Weights of a small mixture-of-experts language model, trained from scratch on English Wikipedia: 49.5M parameters, a variant of SOAP for the experts.
Below are experts of layer 4 (counted from 0) of a mixture-of-experts language model. Rows are named router (the router's row for the expert) and show model dimensions 0-95. Each number is 500 + 25 x the weight over its row's rms, rounded and kept within 0 to 999. Numbers have three digits each.
Before each expert's rows: "comes before" lists some tokens at least twice as common just after its tokens as in all text. This comes from a sample of Wikipedia text that the model never trained on. Tokens count by the router's weight.

# expert 36
comes before: "\n", "|", "-", "==", "The", "==="
router:532502516521477543526473537501490510510462517553483530544482506520498488490482499543471491465513508482487494450515472503461506517516465531454503465498501465519487467509486455497502496528473505533536483479520509489510489496453508511512513475480514499507508503510527517539472510507494508508

# expert 18
comes before: ",", " of", ".", " and", " to", " for"
router:482471493488504467509478502479521452526518483506493472510477477456522519538531523488530459515503475468493552479516481485464495495455456478494512471515525474516507498484486485519486512493520467547524518488491505506474477518572448480499535456556498502470494499460508520509512476455467470552

# expert 22
comes before: ".", ",", " of", " |", " and", " in"
router:484509457503478487522523521519463501519547476541394513534507525483526494479454504491517557477483470489509507508514494536482492454472493498497512458519523483469447470440477470489492493515482474530489510486550520467496497519463483539481481489492487493479511507512494479499476488489550471501

# expert 42
comes before: " |", "0", "–", "3", "5", ";"
router:510512486499499481527491512528494491458482509533498441544494463476525490489513543475534495491466546475507518496485511514493522476501469464536526507497495524506477464534468523564512507478488509543497510494491510486469453519492479516536564469506506516476466506474534505525503534484514493473

# expert 13
comes before: "0", "s", " was", "2", " is", "9"
router:513473501493495499509489493484442520506506488483479501476513465509459478521480495516517472572450487469448479538517509471490489505483510481505480468455498467518464506507497573482507523524505488512489477515543505504506497515513524531475501528490479508496518497476537454493492500474500479524

# expert 25
comes before: "-", "|", "\n", "The", " and", " was"
router:470484505505459486517515453470469515487491482503510489549443538490517495486512527477511481478516503485493521519487504481467523481456512478473509495421514546487466458500490530540503480517480529447500498508508512464506468502534516535483517503461477499508492487508513504456477493426494458499

# expert 57
comes before: " ", ":", " \"", " first", " United", " Year"
router:477506484491511522482451562474480485527509493497489489518489489494500526485501469489495508487504485475526530552515517462451491493510508524546489526480513508532484527462494515470498475520494461499510503488490482487537539479515550507518501502516485481479485543442528471499475463483528482506

# expert 21
comes before: ".", " |", ",", " in", " and", ")"
router:482540468522493519488515499465474490523520515509474499510528483480535506491532494523490490487450488485514503498485535531551492503502486483515477484479488457499517493495489475488499492524470475519439514488534499502506498510491483520476498539465500499494491493506519490488491516513516457470

# expert 51
comes before: ",", " of", " (", "'", " and", " in"
router:475523481521537501479485504511512505465495486522448531510485518477475553503513467504505564544506512467508506530523499488482504501506511480508490445500491510524501473473490471549505522517492481496511503489515511484515504500491514530516469492505505513462507509427501484514469455523491518462

# expert 54
comes before: "0", "1", "2", "5", "4", "3"
router:465523514520447490487506528521483531463521516467476471523524540470487516521452512531497501436477497494463468553491474442475492494472530472514465516475508546526517498480505507489477518482480541562490463478513487476515514492508513535498477513524530471488458555459520529487506479435488484507

# expert 44
comes before: " |", ".", ",", "'", ")", ";"
router:490538486508502488511511474497492544457488470489470553521517494496462498493470508480476518510486518459534488493506438496492497499435523480522471495487490503486523492504466477500524543535507524528466503456507505512552511512500461487499516494493515498521533531488518466512513536504486486484

# expert 28
comes before: " |", ",", ".", "–", "0", ")"
router:548474449473458499516496507489502476487500470486507480483490487467508440446491509487500517505514506486549499498501508465478471556515501506484524500544483486515464487467497485472540502518503505527461534482531506433502482526505523524499523472509488510525503513519503464462491480520513516514

# expert 53
comes before: " in", " the", " to", " by", " a", " on"
router:507484518511511511525490546500482464518491488514478520516466525486457528506524451507520525510516541451533499507514523473497498506521486523525451440525513534472510504468479532485515492492491542449532574484469511495487473519455482546482473525521493524509464427493520490462490469485467482508

# expert 14
comes before: ",", " |", " (", ":", ")", "'"
router:465542433490497533483496484504459496518505475531486427494502514490502498496488500501493534506490499474516530532509497512486489507466504519506511526494494502495515471488476496527495522504479474446468503473492488508505498510497503521534505476520488525544537517500503469493516510452511469489

# expert 6
comes before: "0", "9", "1", "2", "8", "3"
router:491523476533494501503490528497505499484451502478465509529502535518455515531516567515504510518504524488447547538458449505496519499453460516566492513500534495510487478499507499516468512493491512505483473521510489515488496468493575514506492474513506500493492511448536490545519521501519474535

# expert 0
comes before: " ", " The", " —", " \"", " USA", " No"
router:497457495488527511509510533487467477497492476517492501506487507499512501523540448511506500481544526445516542510518505467492526535493524473521467478494524517509489523484513512487526470493486486474452503530501459481531523499497530486505531530504479480486487491481507489471460492520530531474

# expert 38
comes before: ",", ".", " of", " and", " in", " ("
router:464487506494486431532528521512531524490514502477474492541522525493499518528486504481536486463513469459503552495530514529510501513540502484485471486506488482478485471478497486518469544540487463529501525477518475515479479492525508506516476439480474536452444554493481473482467518491487507508

# expert 9
comes before: "2", "1", "3", "4", "a", "S"
router:508502500523467487535514519485479494464525509491461496538451518457533532524498520477522486515488531536460508508490517477493516483519461516507484475466487500520462505482524552494502483498515556495549495498514531500500485548439488525496464502517511475464481518552517498492466537484509542477

# expert 48
comes before: "-", "\n", "|", "==", "The", "0"
router:451502526513458492502554529457493505491462548525495485530461539447491446464519512520511479470498533476467504503492548513470545525510538512547485500503535514525475471505511454495526478523518463477496517479503497469524491533506518493516490467509514505480484515501519508520502547475480498523

# expert 32
comes before: " the", " a", "-", ":", " be", " his"
router:527446492506460495427478496506497526491506538530499528522451482477471508446535514521464523535512505465464518448514484470458473528477516516464500447472540449504493494519479502514499509522501508546483528491509549511529495486482523496535471506472455542512451466528509528471514546503498502524

# expert 63
comes before: "1", "2", "9", "3", "4", "5"
router:517524516537500492512450494449502517521482504485513491545487523521499477487518506502524532484493468474505557554491489493493523509405479563471455444511504496531519530534556470480492492472509494523525495509549496488507483543501523481491525533514463475522528508459510488503536513518505496559

# expert 41
comes before: " ", "\n", " —", " to", " +", " −"
router:511515483519535519524500502463485517522508525546484514498427498483507551529507526521469443495519488474520502539499527497461482541520472467492508520498518490492496530501518522526498518506498504491496513509567510495502514544508486536518490476522444489494518526472500492479476530457496480496

# expert 55
comes before: " of", " in", ".", " to", " for", " and"
router:519506520538496492482496587497516492435501491494469503487532470508525473509479521523506544503511498547520491493456511514480514532527474473486461491512550481503525483475509490501504509529500523537483546506527511506501472566480488506450513475490498507478480489466532468517453514486494473516

# expert 34
comes before: " the", " a", " not", " been", " he", " it"
router:552481486491508456508521514502434492506485473516501535518472506515532497515522478512492473518494470490514524531513481457490460507483535482557516488491496530490486507506526496527506510475525507473512517483511498516468478502520485544554504537508540525508504499507570524507479518540506496507

# expert 1
comes before: "\n", "1", "2", " The", "3", " In"
router:492479489522516470497462465492477469478535484511518494512527542510515457536489523497516470526444491535521538464499510494501485488480435453502530502474500481508515519536495462467485517510517515500514504497537534521511481482482435471518461482518558513494454536462500490520497531507511522515

# expert 23
comes before: "\n", " The", " He", " In", " It", "s"
router:527484530470505549476469527472501538476485462523508434519495503471518501522505535508529497552508459461520494521554492490493481496531502553528486494461502482517463492524497485512504483550501490501489496502581481475534468584496514484532511461483483504503511497479536496496526511491503479483

# expert 31
comes before: "-", "|", "\n", "The", "==", "–"
router:497465479498456519524481518439513479505508478538503455507462500453501547485545501530481461482478539476511494479525513496463486479518491538479514545469487507487500466505503502508518474536464513469480475439514509478484479527505524512488530496497491524521478540533532488482533516454491469556

# expert 3
comes before: "1", "2", "9", "0", "3", "8"
router:492502524517528495498465477425499490485515500507502507502480518490482456518457517494516501505480473504489524526506465453478463473474435519482465488469546519550490495513554484494464500474529453563538475452488484513490490500523525508526479532523493494500493495437507472548464519512474473545

# expert 16
comes before: "\n", " The", " He", " In", " It", "s"
router:509476516512524481483484544482468535497488462552530478489485485479458521528477519532534535479534465517523487553483523496504494507525523550546482495474464540491480474481488501498484426508501514530482530508564498483480474515529509523504502458520507549496513470478519475487477472519497485472

# expert 47
comes before: " ", "\n", " —", " +", " −", " MPC"
router:529519533498505539520492522490516486525484478562507483502470492499483495474511488519485477490519501483515538553509476483451450507524491482488521511480517517452479508509438497464535517489471487451482497484485505493499505512541507488493529459558477512537476497479506462523459501463463464506

# expert 17
comes before: "s", "0", ")", "9", "%", "8"
router:527480508480473478504503495472515496476474491510501454551520497454502461510503491499464511513491500461527473498500479526496501507503524474471504495539477554507470491512519532512494544491455498526477537495520494458504513483513547569469540498480475504487480492471508503490516541469501450507

# expert 4
comes before: "1", "2", "9", "0", "3", "8"
router:462517501490503483487508496464510530520516523486508459510468498492463474510473512511523502521518507515466550505489455478488492472455460488531494488531471504557463488529472500488480499477512502523491501486513504477456508516522480462515504492513474521510538492437516507534490525503509556519

# expert 45
comes before: " by", " to", " in", "8", "7", "6"
router:505506512539506493495525483480529514502451517498469488498459524462452485516510498498546454481510482494527500487511511466490503522510545465466533458561489524504489449464478521499501508508484489457463487519490487486471465519467494496487485458477532533480508462474561488530505523518526525489

# expert 15
comes before: " |", ".", "s", "°", "–", "th"
router:523453496503436511463492501513474487474494442539510505507507473450487439537523505502491509510483522472453523527515490507458465513483502543465501530463551481514513486539499515473487518517519522518472533471496508501480484486483503513507499503506458479507506510504535512478517530520519472494

# expert 37
comes before: " the", " a", " his", " be", " been", " that"
router:515506507494470498474481477498474501488479541535476504523482494515475467483511561481523463525492476516480502534513463457512461487469492481552488530506503531453500484504479469523476495493510476501487576502497495502491445494501468520518524554492482521538497480496550501515523512518490491517

# expert 29
comes before: "0", "8", "7", "9", "6", "5"
router:430457504534478550520498514472531469520437468515490485506511499485510507472524542512468468524504506468492502491515456472469497497483540514515542518455511480525500495518485502505482494525495535535514535515517543440524507489519486504504458490452464503478533470475490483517532520509515525535

# expert 2
comes before: " ", " of", " +", " century", " −"
router:519498539520515535496449525513463541529497474508481499498477500474531522465488492542516499492522492462527484498512479507499512497499490445460508499513485450502485511474438471542549514521475528515460513520545522480536468539519498565518530471461507491474493436483471539474518514481482490481

# expert 24
comes before: "-", "|", " a", "==", "The", "==="
router:493477507503535466532504570504490507495505455530501496534501493506525468516489532511505478467472557477498520490463524475493477507479493493525492510500520469492510452490549544478514482500475554520528526499526457488559447510497507515464498509513469482517502489569581516505502542508506479472

# expert 5
comes before: " ", "\n", " —", " −", " +", " MPC"
router:468477550512490488506513476476476524492512514536503497484419506487499504550540508521499509502517528433529479518491528491472458532477492501505465457495548504501508513490496526490500494495519476487474523523525483500456500515525553521504500507515469442490485526506487488533477549473499493527

# expert 7
comes before: "0", "9", "1", "8", "5", "6"
router:490518506534491503487488490492484541476463516502493465495483512479480537468483547508561504484507523500455495475515429502490466535513559450508514514476490482509450493487496493513505502474505500534478514490506503475499508529517532531456491520521504476510512441467512453473526508535504470458

# expert 20
comes before: " the", " ", " a", " •", " his", " \""
router:514475489530484482478495508502447536518521533508475490499478498480512528472492529497549513493521525447506476506497500502497482499528512452553455483495515471484486510501516498472497535504505528527458539486526468515496487545492503488520531515494474533499517457513500483516479517494506499518

# expert 56
comes before: " the", " a", ":", " his", " an", " her"
router:469462457523514510531481492493498508520499472512521498533475499526490502492482536500496483499507570461469485499544527487522495511472510496501488491474471493509512478483522525504468496459460522516509531482506478488498453492525491518479510524541493540497529491499515509520473522522485451474